Below are experts of layer 8 (counted from 0) of a mixture-of-experts language model. Rows are named router (the router's row for the expert), gate (a neuron's input weights, with its number), up (a neuron's input weights, with its number), down (a neuron's output weights, with its number) and show model dimensions 0-127. Each number is 500 + 50 x the weight over its row's rms, rounded and kept within 0 to 999. Numbers have three digits each.
After each expert's rows: a language model's description of what the expert responds to; "comes after" lists some tokens at least twice as common just before its tokens as in all text. This comes from a sample of Wikipedia text that the model never trained on. Tokens count by the router's weight.

# expert 52
router:505542523532492540516522605477511482508456481394508589451451476488562555538409447453492498448562498464468481486502479517469484484537556565510512521578581554481460506483453507600490529475543412510613482549525478432455527457491499468503441443488459477461477502422496518542445595571558576582549447559478442480555510440431481531481496511468559530431628446503521493388534544509482543511514
gate0:423494493427580466460448511581594444606536460502481491520566489483361519458611513541506471450561489568487482552462440489515511486550505498509494532553437500495483472522453493490516595523474547525441559421516450592603543463463479500432591415477491518540509507571381503521544580502450473501444550556509494470483493470539460582484454474463591508453450478438559461557551474523540484490446
up0:531461474450484555552522526484512509478438545519453497507486459558478512511416515491577397527546495515613485577418485502495460464414521519445414528487491541469503414592522611578508454568515451514475596446520464468457436475584489483516471529413583543566413499490447572400569405509513500536590508499429484556510389630601487517442524509562447546462518495545525461488522545504437547459490
down0:567607578548444560423456585496539494446416498511574440483434365470443551447546505492551431594530587480633482453465514455479463549670429490512530471475594495507594484449536473384477522477614487430505506507418503472450428503561502473540579556430505475557485448468554520523456473559499532484523560559425436522506451538507474486488491406470467472498485520395509516398592461512480488570444
gate1:426541516533559505440391454505516543511537610505523642617521389467469529498516494495491440516569490599411464477518403472510484535600553493456503493491494594509482550521417514462466516487476493519548498526453501557481570495538472445437552489461497481517440436527433419566468496459500491525474565546482454496442495525431493486434484528477505520495514547619502479567531495448543384558473
up1:468538515489519476629611516551513410566489469448495425521507608549492480527512526497526492537435431430528499449411551520428591438442405412447549478509391423440473523468429462567416473524436413482451466405496521577595407577509507587559396458510510465505499556447463525489544539576496491496541463494572438522505517550580483513495468531542529469507443439529574601415479487492509521505580
down1:450484494542530458575563444532418466465508465551487619439473525489547575474509560479463454552438485471549447508562496504456537506551362447589589568554523491537409445482468560481530493461505445453487532375450518499534494565472480485544520553593469517473504529428518546430556497435450468515446519454564449506514386509608473387505551534544517518492458548387489458547437533493462532535505
gate2:538496496474564430563512422460505559580450517459589610553498516483526500493402469518430474467465485484380450450498495456554585507546555539536513485428613553465580421539450446558431554583473417578491573444559431431592584424595442509454547506498448499517504553455475578560476496524473546471503538469584543468593486432500526521456543523467451564604556428454492561473575479656420537619447
up2:451552402476516529522555497449554484489512558539507434557496548540512461431590504489583461495540509603578561456456548435506492505431429511505477481543488498487390546528611429494486473548543512499513481602465500602407516556431616489534484529569553504480513425600581500608510514519456555548503474519510466510472537425531568515600448505408566524474548466553446543470524607455596393415526
down2:491557541488487510414532432506564450514525488544514546477453466484420463542442490517476507555457555528565469546467542508565523492518403530531569469428424432556494507519558450452439514515361479560529588502553499509435456494517557491508542555552467449455559490528541422451518482573465499541559461589447571457423496536428445524539402480483454460515458435482470457559484483511565415490457
Description: Nationality adjectives and country or county names in biographies and infoboxes, like British India, French, Russian, County Cork, plus line breaks.
comes after: " in", ",", " of", " of the", ":", " |"

# expert 37
router:501569488429419547513634427487508518509494520488492382429544580414484562571477528520513554477511463413552531593558491461526451479542372468473482531484587391452508526519478375533448500486449610509485515440586526543491476507470460559508555500485566520566479397429508486487515503473505494438515377535489497454479539586430479488429489556483475473547517546457531506499517551471494526491450
gate0:505539533498422471449499460502496498540529424503448447476468538419487464478497538548564531525468501538497569440547409463597470585608464501586548425560533482350501463506494547515475556529420477537370524502532501591583518581465512546478571482516582552501529484615498486521481449443502518520393531488524515514448476553468472473501523476435620530415551515487453447552468506504540472479441
up0:541532382443427523560562542515500524476522501488511548536475429401468506445480578494497489455492395534464514580586495527549484408446494531445522447449557562473399446569492558467486449540537497517499585471554453497515472539561532615551538595584529500514427564562466439503381428552516504480559520466489492521483472494572516483462482510533487535489503538505542459479471490444419479372500
down0:485468535603442581426466562461484555507471466533568506522467386480567466442546466493565538476532528433539589508503447426447585501548407481522531454497602579514473547441484562462493538457663498463541436562396504595492583576403511543455484496497592551576525466493497476552484419566519499562553573507501456574496528455478553493559440518502574555460537597597521523395569465523500494438479
gate1:393395484540527513392553417472525461430534478494476515575518410422498461506431574521475513535547476566484471536506478499424527611569570507418535442537484651516471541489513552456420440504390526504566497539488487459434560473499475542518620500430438572519413480564420513472506516473409444524439574462615416498497506522475483515506401450461448487517518467553488536525499491446491450449525
up1:510507466490497448603509563473458549486515481528529500465560596553470534498551446439535424423478445485489457479475559438513557509479446421512477430435544471466439432504468470432514544495486419591533470480507493466622411487495543505486407444534504478510503522451539572486529469474547490493562466566477511474582518533460556509568489617496511459540457453458534489415544478550541572528533
down1:477514456469516487544523527462462498513532517500540434491532567391438566489474455542449574522463572515601434516422407408490578469536425493550544474565544472593493444456470523427553524468483525531463436478496549519515444488488570481477537548574483495526504514432508513499445554498563489461491512458477546433584502429500444457377591515457532471550468452497456501544539494483535469501448
gate2:626493522439476582563490421477587526518507520460490460514420641485524466485517537501474476577506528490462531473440526497480447510561533529495550453543521577446563525497528473555458560447460579611631494496450516423497455464420518479491507526456363491456468540532520481513486504502465511544527435536461472524567471535464516450543547471466457478526538504445497540527558416579431470453490
up2:391460522464450393590553503491565420469588553461453370581450566528598500542526510471513493539479442500498479483486538464432488528407486451553484510521513524473313554571473470541439485536604453480483498588490491611418529438468495559461489575505514532524484488488515527527479442426579528548490469433606588488532450382546521571553501489495566397502576427490558514500439525538589512472541
down2:503500489417522507476576463470580455621500486467579537473480533550487486576510517434545460572413546539538468492518562553493406520463528421521515451513424561480440489548575518522438408528451529559524497471505503570428514465518476557516500520594525394433569521476516405511559511501509544476511464570545489428451560535435534421473305556393461548502441483462438574499468458490544515595542
Description: Pieces of personal names and digits inside tables and cast or player lists, often after R or a pipe, such as Ridd-h-ima, Juma, Municipality.
comes after: " R", " | ", " r", " | R", "R", ", R"

# expert 6
router:504505463436567414509594519523512480594571438554433456606497489474480529461535550516471478415572533447581527492476531490441475477543520466499443589448569506544446480524518458534435551513528422556434483508533556480545499494471533449545430452538561494436557529495452483454505538539530470638505529587604435520425428497507456578496480471470500561574417483506475450541526464586515443536500
gate0:498480443447474479495552515571489553540544486505449447488551493607461478475561552508602458418541449515570551528489480488501514475478532472606521494537529521488606461572398488425493487628516449529425582431542496608483568522499535570454596385422611597488560546558517502556439527476527571525520581471548501518455433495504470478463517453519532513532505429579538456541500462533547491433437
up0:538515360486511604551500510576539565382541549475392510562538581462450445503473473481488551519518500433564492619541467462496438479443508504442453596576446522467498510525489547592528498464476552459490578447559531527463428503449492466536491492501553536525491503482510520490459509553462514555514533430465492558489454430507456513500469509589534558447439542512559424458480464449556495536499
down0:412515494585470492505426547463504434484509566511508560429455419451450462531644512455578393485463488492560534448463483526543502521601457494507563520514564560551483527480580509516457453458610507535494544482449490508478470634526543468554600634509566496511517455457456491509478540488397502538471514537470442542463528506510497604556437524443488489516485498510482498395594455530546540453459
gate1:478552492453458593449346435429470520454576464525412466503470469381526527484529578556540462608492477503467526536512509461477456494550559578496490541484565626533493433512486482533454451470367497420585475403562504518437469512454453446561503480376405505516506431436447525456488460532494492522495447529517488481507483507491467465476462474516584609547526477464452512533528481460512473549578
up1:417549402502543502575536480314473441554538495568464535483554499506480499494478505444520574527518403450488535556509544520491546439468442514475480471417512519416490387546545489495385423474472388530451479460500536563651400511483559550485468491538565417550453528473480571427531518539541514520577396509496480442498563520475514573522500500673562512450424437498567497449602460497517534467571
down1:509554521533402443523542559476523496512561560455464538498524433413473498456445400485489521483522505517560399622464557514479576479561451461545504480507584431514417464489556556592580546475603612475536533490525618486583504434569523478519541533584528459556525560487468478501548484494574542486521554484524541502500442375434453450461579530476497519518428502450601454454496505547541542438534
gate2:613482501500490529566469435458492585504434534501556552425414501520576509390445543436418419523478535457501481465452457477453468448585467561508540452497553506560460424501448519530437500440385524541426505506560520453579438520489517528565509521503476540540439485444459482555509538531564517458471441542526397487443558557570494550533499574564559509518546450452494480581513540570425551496446
up2:528559398535440472531457442446548460474455476513491361513467524449572433487448509511537416500508482533547521577409527476496511498392362397490492469524406477454367547591556406584418486584511450470492462604482461606473483500449583504523531562407591534469558478486533489629532450445507550459474491469535529503487463476527482584520451465516537489547581455480525560483553601400518525466517
down2:503516522485457581472525517389482555511426485458501498515481521530553481482559438484515551460470474502491400545483577611478462544473470449426573509448393517547578479544475581471498489458475533489445528376488474603411545386427447513469493508570500431447530548437506499530575559487524512523528446542502597447394545483447524499477433544466438577570496467399495496559482549553456414606471
Description: Closing quotation marks after quoted speech or reviews, plus line breaks and sentence openers like The, However, According to.
comes after: ".", "\n\n", "\n", ").", "s.", "\""

# expert 45
router:500501478502443539464477520473476607477532418509476456433507521579508499553429516557427515469585518437507508579492394457574421421476527470516414557464479518489436503496549459529444389474488382533452542579455523507515596508496528489561528620467517472506526481537445511480418476545482464426542489435518465552553508486525469579498436493565538572494499515577482486469603526508495515447541
gate0:503504477476489414554513488504482473572552482496483459531537494507488356442515522545522433439542544520530453465498446518532514548542476561529554475456428438504483416532437571538406543465501500547470550484503460488510536535458418539423533373484535511557544495612574539520499434489568635503438495575514506558455546536460518547369511426450520505397586510434506424574480470467532490536486
up0:529477483499439439520512540488468582506501561512495570497537468461441438456445551576498524489497586511562398564534416499517508468455448536429491467448470472464482443527419520487455495485525492504495592494495514492495491511486441492569496478488557535541474592532494568465555382572537473450511449424418476546498430577539532551410533455583514562361549514455555360544520451522455499477513
down0:541578667475407501525531470519425475451541485493543557526433409511471561541580478479524430511528461430563517503507518453556502493530510495484478548484529479478457560499500488506397460425497471521449520577495502416492441538572460455541533473419499445459471530484428418518496477550447580593474516520515403574477504477513494628543598380466502567505498546441478507459571444510586575496458
gate1:492500468508500591421476488485469439497635573575430469559437439457510524530534522469492482518468507548589498549497463486566496528544571565502519512523519573524428449473484495447458451545448481571571510467545544547511603507494508489468537564511499458475397428602520480492482596490547457546482595555459498532525483515421444423527496461465478530482399498517448462574572572450523447570481
up1:413504473564500513566575424507464459495494500437558493537484550503401569478549537498616511487471494480504547499510535497533608547478466401475428461503522525440458464509462458514414524475510449582502535455442453547530406490505517470516401447465445516588569516478529521460501500449485562520503430497564483535504508550554534534456471576513586486554555463502542498365557504509533554463488
down1:480459485489484432503484466570404534382501520499521521470463518448497523490423434492467524510514483492535550536481463510519562530623445499550624428493499512600421496588535528388586538490482517542504448405543485444534484503531534531538507442501478484489513556424497460449494491437472546490584504412501465466487386534530505450509541519499576470518455533473496469502543442482511566537523
gate2:639461502509549536511487400417504481536391504449509534518465505387533479461496504520519484569460529514537508519490444490516451509582566610582538505512450486561547428464503416568465466446441528552427478444434544419546484500490483476545502522501358494524479429548508566562484480521468570400464499592531516506476550472579497565455588522478526542439542497524538497446599485588506490586503
up2:438463455454461428505422506468508456520500536539452423463465470577450443450537564457519494519578489550605547481463565491533497550433501470493544464506328432501429583505555449539412514558594503512487526523367519613455481567474491535414411476469493511473525445559575535548515459492523592475436435508552548474504409501550526559563490464484618439535542403524506466451567528480535468450514
down2:560442492511550528556480444543664421475476459544544442462459519496485422525534508506645506555488507532539452548468579454416505544543450459456628506427448505578472544487488540496504558483428534531495544395407477473571451487407478509474526493535523501509546476446520490495583537520512421451538424580478529372559587612504566416440481487429555579492482508419510548455468547524515554529458
Description: Nouns naming media works or their parts after a year or ordinal, such as episode, novel, film, album, quarter.
comes after: "1", "2", "'s", " a", " in a", " in the"

# expert 4
router:494542542499523523506499432475431503538575478523491464511526524555418517503512575515533457438522578530482471538570456583578470481501566470529532521527556466402523508496562499577585478512471509506438483466376469555494520590467466546505626617448423544623481456478508514581554544519534477450528473457512448570462441525440490545539528604482532438480548536464482532481501462463477389542489
gate0:452455408428475473496477460503543483537561376454477375500530588407423385486591554500562565462561490543508460443498424486514493513543469470510521473517436569481515462531481479457577490539456456593401458389507444593528549547456586502454553410503565588540587490456408513540530514352441441459474496565601457513432536503545522521483482518486496461491489442514468540554534495499550460469457
up0:501457440455516533518587501520505545539544549493422527546523459486489525466415471544482502564525437562543511588521519586491511491421499554523404546526565463457372494533432553517426509450473530544568542599534500491516521517508562493539488601640503446508392583542444542418470362564467476499500517416346495499445471469474426521507526486510528502436489514493562336441532544525502567415565
down0:533469489621483570546463475556601512503454533502591488530372380494415462504573498512444455569452508481559443503547472461485420474495441526498519576416517456524573466503555458495394423557549545487541595537490446569535590596514512436466490521485531497479472526587482497435480538523487571464457506506527472500467532539570550546572473541531481424518518527544577508411564470415471480505494
gate1:492549460486514562428383501404495409459543496503436509481524519435561507498516545511438440509498512533476438561446498503546439492588529534472554591503522514562463508475545516488451511477432461468583458574511496471491495519468546471543509518482517512582458354449500474414515519560509476501457492496440510547496512501477514514584377477499525479556604398431508431522442571419520405493548
up1:455437501534439530588489541468441504523475478515582488570511562579548422540486546486603535516513459473494516529511538406509593537449478500495475444486503548521509568546577547450432396426393439599478534433543505546536399526479554496492458391518585469469439538420529493452594473492508580499503496551482456528504504472482489466504454551636661587535410467582505486389621501533495548518482
down1:496565473462561418541494443506450551528492499434530532584492484508446511521421370512399548621495485574464501446474547472508515451497471460576567518523530464554429445540518550480528502491555503456461526376463533512536601486522409594529451549439441508539461504544537497476548534398514520532476524376510501515558473503496459407474512565572505568528444529469465490535509518533490540567470
gate2:490561539502508569464437463479455453582390613445513507523428498467488535424463516487476541607453456508532440474494587412497487447556499519545531484530600493505560501400440422574502570562436513543425494497480471493459503429504489433496570420514383514517499565464501568520436479563448539514608479437478494491517502462573491490430627578511501539546479477521485605468534479547383495597555
up2:424513446454396468499486552555533524481516578564466440619426456600549456526465594524489466594519548483568483471458490470481462490446446453430562526509443543437461469455522468516520535573568475388436558527410484536467517503463570544470494464536511527482560438508539619584486509546469487520374488419530488450558375556472501580515473513516576535563500498550499566483481454536510521337521
down2:509516440474521464488484489470523502489452414452532531584458542476491490553399512482593513563448562578588557496513535587567516547579453540505553424422462456555476484468494601446586446508419507596550483494519507543451458428506538535597482495528470440462531597536529524484488452505508450562473525541571494453516572515427465519529523464591498508512497483451508487522484545528477398498438
Description: Tokens right after a number, such as units, magnitudes and year digits: km, kg, mm, minutes, hundred, CE, 2018.
comes after: "1", "5", "10", "3", "4", "6"

# expert 20
router:501522520628449524485577470489456510566582493516551546462501436595403532581407493532545486483517548519551395564549441485571549506452501504461463453464481468464421450537529585540538520490438528478632423528512499521459475589536553454528527684432545528406446493596515466524495444537432396495601481502472531517526512502548550533473530495599507577473564541486511512520493419565540587451488
gate0:403385440416469528423527491566557461607587443465495397408475571484426535470567468528482485472510556536433565407533491376443480450555572559492484482552471418517493453517493456527500546473432500536523480461558496532562548547466569544466461468502595519454511519550458512471591464503617449443439508556506525471504473573479415534378556534452532494456488482526542548566514444495530501478448
up0:462428363432439533584516528543520553510417477505454448438595525479475589512524505559426471546529532570536503499503521409524433415469559530463427478509493552522458498477554549552524478492471489548525527396489489469562469432432568521503431577498532517483464563504533543500519423573499475381514529478400534527494442556547513483395560521521504563413443487537671540454528533580447543407482
down0:458490498581508485558546565470564533441590488543517513513380395559473607474539458468618493455503487516661424471525531504553543589593480533458521517441546515511546436512549507553436503445562392592499520590464462495512499491513454488507522588427518460498530495484499513539520579564420491435469562461530483559480509588523590571518487442608504502487473439448565517456594381489459541563510
gate1:509507490528483501429490528377511455451620519497512522603400394489500601534448559462551434469486478548487484591526442448468487522482588596414495504415589521458528451453448483581459453541435564416551536565584461528485483452497422400495564448429544478536394518471408468489526525556419516578443552509487507495507482578490534464550500495454445492535548475515412485545450527454507461471496
up1:527536483460524531562545512589440466601419489527494486489549484513469426521517528489496529509471505471542414508490529485546478515521491432475526477484473542441469490556464498455399481488513448527442512482484523537561482531495548472498395446540535388490586516448490503458458560501534502463493509517607592473526533488470482537456416521517553480519468494563536501372548504517571540563591
down1:513510484606436530526565501533505473500505497456504448522565495500471543474447463400530474494475554513647453505515545501402519536486426406503551486495532444552509484495554514423583509513522652467475481348515561500477470472603555449472575452476444543486500542572424484491508491489470462511415611468517510493559433463490496455487488594499531482574500550562526468530578473475425469438520
gate2:506460502564634451530512399510518559581496550479605515606522498445499487440499464468453512508475449489538490480531491475515485451520491557462565478555564516540490516513464466568479437424466532496381535442441498407505560477505496432453612412476433506470453588526534554524541482517587491479560517572536456487571544479527563564423571594466536516444580549503503607537550471509456537500499
up2:466509462486432487517532498535540448441492504495479446522503491507575492479451528506586362479532440559594521502392588455493495487453372458536601513451521455472428580523469422473443567629575427471519521506487420570400522456523539566530411493503528566494595453496536553533428488423446539517433470480519510504464410540520532597508414528502517510490599481423501513514582420546521464373536
down2:477590580452444563518493512435541558529471407521579453471488537416541438469480442516504496454530516477571556503534516529544509545513464437489563591519414498504409475530463507480471475497455500562515432548457441529528537425412550544528515477544479473449588507482489455456572503472462517534482415595498501530450535422475391482509391439477529500463439435502453618495460525446482480524505
Description: Colons, semicolons, dashes and years in credit lists, tennis draws and election tallies, as in Directed by:, Born:, 1873.
comes after: "1", "2", " ", "6", "4", "7"

# expert 53
router:467545517642560493464554517497532525549588444532520525542468467491531546488497440432445443441467538531475517512535426485429542546495550501525529536501522423402487476507460603671551549529508517493598553465505443506538420504543515464578526568504464453547537478551409466477405536500526455443473411546464498524472633534532519511506545561614441482461545475455468491487547509496463519468518
gate0:474539487464460533444516463495518459618562444523513375419531585440494433490427516584537549461540519521512504475543467495452507462503472513556482538495477484461514524542474590476462579516499545568436538450608462521503504571491580607434550445505502513536576567601571481550560545473471550566527478550547479498504477593449519530424487528449518551487481528509506555554531537519591509529466
up0:495441377497467493575504564539529535504435413461469498597588428506483543536515590415573517511467527551512411615457436499518450426401400512495410538497571560459443467468505595575508434486556520458551564479438507522573465512479461469521476482487578488510390536446498562363498449466499492474538542462372484558541409521506538466518474539571469560377512474504592460457449511541371480441526
down0:439503478572465500527440479493488512468470563536504517485427386586435561458594534508494461484549510502521439516456482568479444508539538555537476538473589614469584512496452447509476486534581471470545561452427460508504470495452495476436523477453557458459537421441481492456465462483459511512450596484494466594457508385483568454483502465487568476489506511547502521463565502592481419486395
gate1:467492451511504501373395516535500505488622460539430544539503490403475580481484617424470358557496481506499467499466407453518517545461566546480428548504450503547470514493413478542381407420446505466518504446511573503436525456482534418519492434435511543613443441557422488462530501462429481489501539507439482542469458493520463460470460458497548476516527553463476430548579622537578466591517
up1:438535452511520542585554465469433472479450509476505487579474551541519497610515533499501530510511480456541534500575548522460522482536513385488476438487510539446431486507586555477487494522497393549426548477553472550649486552530488524476390400523434412465484510491469555504493523554524505542512495533598531494526534539441497482431478558473620527537402497569584541409501442447540522533536
down1:500463501472414446563494527432405512538613491471562453531556531435495549432483481491496531443506439514567500518517467508461523561500425465526592484581584388614472509546564527464510455486566452441476515458453504501482527508522491519495437512504432500586578559559458507533535471449543538525505571481541498458510438438438562445476612519514509547510476556480549472539529551466529464442518
gate2:536412610479573519510482486456549528556484546450562530556447469460477492446482496494479509552514507486537446461530444457462481568537587605563573509519569507493538469525478441471362540465521525598425578502467475443542505519528513459555488369464346447552479471494472561469410513513567490481475441493539470538522550491505498559516523585468521488495601523418478488484538512552514470492514
up2:443586385524455489505528439523501449493564521516498478517473537491479430511506578559473432511610521524567536513426569502552464477476436446428545515538450493442415573501444451501505499597524412446424516585464512581460491550509569546479521561529545504505612456464656563568533498453540559460527541489571534560520417441553511512505475487572529515514531506481499468513558482527553496352533
down2:568523518574479538480574500461534484576453454426520495513510476469459452463516499526493488593383568506552490563517520565490506591497444534476533444469398456540484591514517465507489463536507494528531449480475467495472367426602484414590455528497507477460640567426436486448490504514533523567497473513499580496425528558451506466546470536391543508462442522468609568499440424520412460601486
Description: Tokens in biographical entries and data tables: spaces in East Asian names after (born, digits, Cyrillic or Arabic letters, gmina in Polish villages.
comes after: "1", "2", " (born ", " ", "- Coordinates: ", " (age "

# expert 2
router:528498510442405437517399529459445567517635457511508380527523494514432500493484547502531495545460490432412503435538426612547550536472627451482508560536521482478450461555536599455484528519525560520452481512440471503489473483561493536455477504466487501497400477581501460410581484487474567489567576478510507477451528447442521511449511596482497495429470508485496485503406444527496530471581
gate0:546435524451488519472485451571492406594573465445490401423508512521565512489595478514597441455563497550431474455483529437540461583511538448548434490497449444388508556546491629411506551531468474569495571477515444556560540523479519421503547397453514529538546519491411470465448513410486521523480493521511494477435406463513507536467625380461528533491414440538493494543473501465478454529499
up0:476458453368469473550452477572454564494520509490509533525525500502461468505493501433557477531524494568563365550545477528524443460488459478558454466491546583474436494581525542539529526518533529455481560453545478447504521455463519476590477579518483513539432526447454544452496373540487483531481448446450510585534424531510542473481483522535430566420507535521654467483476438403475461513538
down0:492542473654424537503484582555494484555416443499483528476426444470457510504559508527539490490530407507573424380493494532477521547535418506578478446562393509566435482589495490532435473459558476447510475528425536473511545613545528489566483568479526495459496484421515481474499549533517556496489553497510411533500546574541539488507512543518586493519523542497472526434568536560577498527511
gate1:488472501555477515374428445450439482551479463548522483555577483491539549532538536603504415458442460597483410509448462447532443493529676553492484506458559602532455451511531496546362448446458523441657511502545580538557539541497494460446546514487551575585439481465387493478482550509447473474515489488407495526503456512474532483549459557506527556531451561464515536548437522467535439575507
up1:425505484490484532562572522482389453454475564526473504482503550553417504485544526457552551512570512436461555498555556563532632494538426444471467463465500443482534513489453465407557482515444407586445453426459476518600469426513572506509388445550471408476522548558540562568541508519529517529529522497589522511522574595497465494452470511583501448500476504554522444420559474514528508504564
down1:517422468477521449512520546448510493437512564385570537570546449477647546412421463530426581476533573547588473561520514533502613470537470448606491432507512468475503452610445534404538413484527453424614456483497649481548471492531578494549579490501465508439472580503496380396465564447513484487508543515544555442448471517542532449508573484561451516536502494474406412481537447590382544452522
gate2:566550537557495524527466380497510556515407573437562515524527494463640508472474493574462533600528467495496440443463516436436470500541570541532611461433522589508547552524498446546477443447448547514413515482469491437560513491534546531658500391567427458525425541569549464507510530546506491479486522544547479577504514519531432580492537603523450561522476545443427535549492516582467418505463
up2:392444464470538468494523533554581471542525502478478417538418476424420580518536547553539468455551524495598482565486562436520493507463423484441510503579460438490360540432505433478357567566640447608445498550483469552477553437422537482437536586466544524463560480539527563486452519490426566542493407469531503497551430463585576507423488472480562458516545508507545438491542425398530485465540
down2:520465521492561564496538476520487360532536422493419510478531576521474533547505535503480489514458499591477541506486562530572513502532436497582492386431452514536555463544544541495443506543467452533416454430516544566419517422448545493513496548523492449511567532509493454499618507542576490536538523579486491430551559492498558457467519515481554477473524532528468591571432520470499474501486
Description: Pipe separators and header cells in sports and results tables, scores and digits, plus comparatives like more, less, higher.
comes after: " | ", "3", "1", "4", "0", " second"

# expert 11
router:411559445543451520457523511413426472500501521442470521492564555570542463483510537487429428477483470484529531555507559581364479455528434440457485586529527517538476451489479530553445556509521365472460489505497513521534484524559515473510501470481513517434527466561555467511461471475421410438547450553524586533590496523520439555532454503507470567430543563508578523534591504559387465529400
gate0:429439420445514489522515448491571465592598461514447440504519548418497452489520510481576530473493505521496529466609454450458607478537486472519540467469509484484510451554485473359477560478473608537402525471568448558514460500476513524440649369486504553513499497569506451487471464532528407546459560461573499507438629543430446585464406449398502479515493436469461471557492476484542513456483
up0:398518525544410445588559551546447568469557497479462515595505425437528550559511519471514516438560509511549495580495486566539453472436505468456515520346515476438441515465467556490481457508452441490557523522481527487504488554574505522594418491501530530523417548454491542431485445493494470424490447515494450581530386519551520588548524455572519596423525572521508434511458534474455432514538
down0:466590476558443554575538554514464512459502511570490466502488462386443550477559466519499441438537547445604474459562454596542465517514488424471534492378520618497545469498462533516412454469572499510451524479486509506493588635489528487448480585470400447498504523480471513545423490473484477513428515560589498527459540484518544529495536451532508505581567554448499468551497501430535509544373
gate1:501502548556525497439478476489477484557566529521408586626497473451553503569446542533572407509539447521480493470443493553549440500472543595459410513528488610520484546515376442474376526473431492435551469510521571514480549506574434465510544524467549484482522388498429530521428510447493439557487517521478457476523485503452448580416505576505515515534489475498465488543585459465504490560468
up1:402545466542412545586528511431422506531489508554504522515474451525482578479495517527569527521494413419446504546481478492427580481480416442454581448504500494428418455503575534437448438549448337484393596453546388531608343580500497487505420454551434466605567541488533520500521568507527565549555508484584513545463553538493513460515505475562532468460476452485525492428561504525499554502494
down1:555552501506488493571436475535383471496448515453561567511467442435491466455431411513494455485533492482540529561417520490410543519489448547618538457580572454574453524558555539452531444434471510434460540512504505506473498568466553494499501488592477483554553596467521566477585497418568508481434585419494532571523491559549442439469559537576445467483494482489484465547518564490610542408461
gate2:518551508558596544622468390519553483546489506486521571604586439430601539446412527510372428592461484484446442483493492563496437468520458531517533499512553529499534437589445472502399553478472490587411547425507490506512479470526550424531564515471430496563485538522450614476448527519482577503568530542534522531518526487466504485450571530526400524493545527446508556532599466522461509501488
up2:431500444448481490529472490464564485487519463472457378522498548483558481450540507527511462469568371560520551473362574432542486538471406452507537467479422440474326572467495469519464494627570433575462530590400529549521603527487555561535496426555507559490538419475533504546440479501549541470531556516526537455536466462495541525558409519519535493486565533455502437524502533485574493378510
down2:591507534549513497449574495518563393557526430487516530481532449485594529474498584448525480501415475506495512506417604546514539489547484512453545449447433543499504581471459550421503572516557539576640502434435478533390541462392485481495580458559492506468582449457488461486532525581500496502457437525510486425538518527505536546579385415458478489469554522467511497570478510566505458549513
Description: Line-initial hyphens, newlines and = headings in infobox-style lists, the word called, and non-Latin script bytes, e.g. "- Species", "- Born:".
comes after: "\n", "\n\n", ")", "-", "\"", "="

# expert 44
router:417520524626453483583501520503520376498523562498492486450500629473475482558413468481514502489623655527553485580485558479476553515596433541509433436460543532455448474494442459416407565520546508537436473564454497568479495621509421486568498530651485472514639535503482475453550475474584470533495476477414551538558497417562542557477449515458497426502480569403503443507445507439534523594463
gate0:496383495464499462469482526546582418600611460502422448562553542533450451467526575633519574479455506536605519497472398350574490549512481501498509451491475491485462488479478535493475514515478511533441594439546571551580468504510502548425595390505564500494574545612491499562531504445566459522398569522523470473470504500517452514511478439450538505485496452502465499524431554500554545535440
up0:484440432491575520493598546447507528515496540512447436611508436497425548459448509502508551466357561473618542581439458553623506463416507491451504573476458540457451509465432537446475438517512481560455577497495574492561479454529508516513533464495562475495492568480461540445505508548529391459460574461387487512561473575583455536516466555503521476465464497441548463414469545517524433501459
down0:519523492498389558490423547481554443577543500523503511430517325507429496491517526504512540569517481384638549536547522499517547509449523376492479483441488532568465455482556456537356532525590546542551502513409410504574479554502512445496535576519569479504555502518518432493513499472459502525459478552555461609439556510578473502554493502525502495519443472473484490375537512445606462499433
gate1:514559457544544466393440460527491478503583480472492610568607415451514458496500512595445488498560522618497484495469506494512504535541563524451447494511498563548367474436397523526405503559528563409562489554531559417502554478512453530529508537412434452541422353526537495462492566440483493585480558493430457484480409505467419509548431442500455499502489495463457457498495455494473468513388
up1:494581435470476483470581531501432504540511466519557521537485563559496593531442522571473467462438460442526557493561579560484529530503528421483524387477522513469593429551564528513439507446493465509458574477517544533616389503456550524501491407445476480495480543499559595437530574465547567537483463532517541546493532534559510471498426532623563441488418487474527459469487454553499500444514
down1:488445465512498448578535459559515525462456562448508506471512489501492578500443414444502558550451492551553492534488546544487478540526424500515506468440544569460561496518468578507567475503467535515464479469586621492510464552564407479551485491591460439540456547484508567504543467454532568472486549495577504510484518526486593487464538538480533457459463526497512451566479534493519481431428
gate2:600486529477538551480443429474517581494392533466566459513535524425522523355547510479431505468429481470543482481549497519484474408586545559549495481540510568509589480569396490490395507455415450581414519450466498521457560509518506431505468482506378521465441559529519555503498502498529527541495503563511478570501566517531480459435498554485495452547467524378533495541557386536463417493475
up2:465420522421475463562428478482549524601446545449491465520486569554550454549423507467556450528593469547559519574424536466529492513427519483452544525479485398428405578559502513528484467561585504497489488538404551554496535508585599563480514483533605558458575462527558504495519491538494541534516449423556577514501446470517549572592511491520656442474621490546509422537563575578542515478530
down2:524485553476518474451527544515557478566499446447511574505505454597573510515552649500532505517408516450531433487603549568574544417488527447559582481507472471497420572526444448480473539479447512560547493362456423533556482338482477449459426486544466437490497435462507457438511518495535534489528460509517563474486524594483559472445435439407451534485503595524496485552455549527493464522496
Description: Wiki heading markers ==, ===, See also, table divider rows and blank lines around section titles.
comes after: "\n\n", ".", "==", " ==", "===", "==Awards"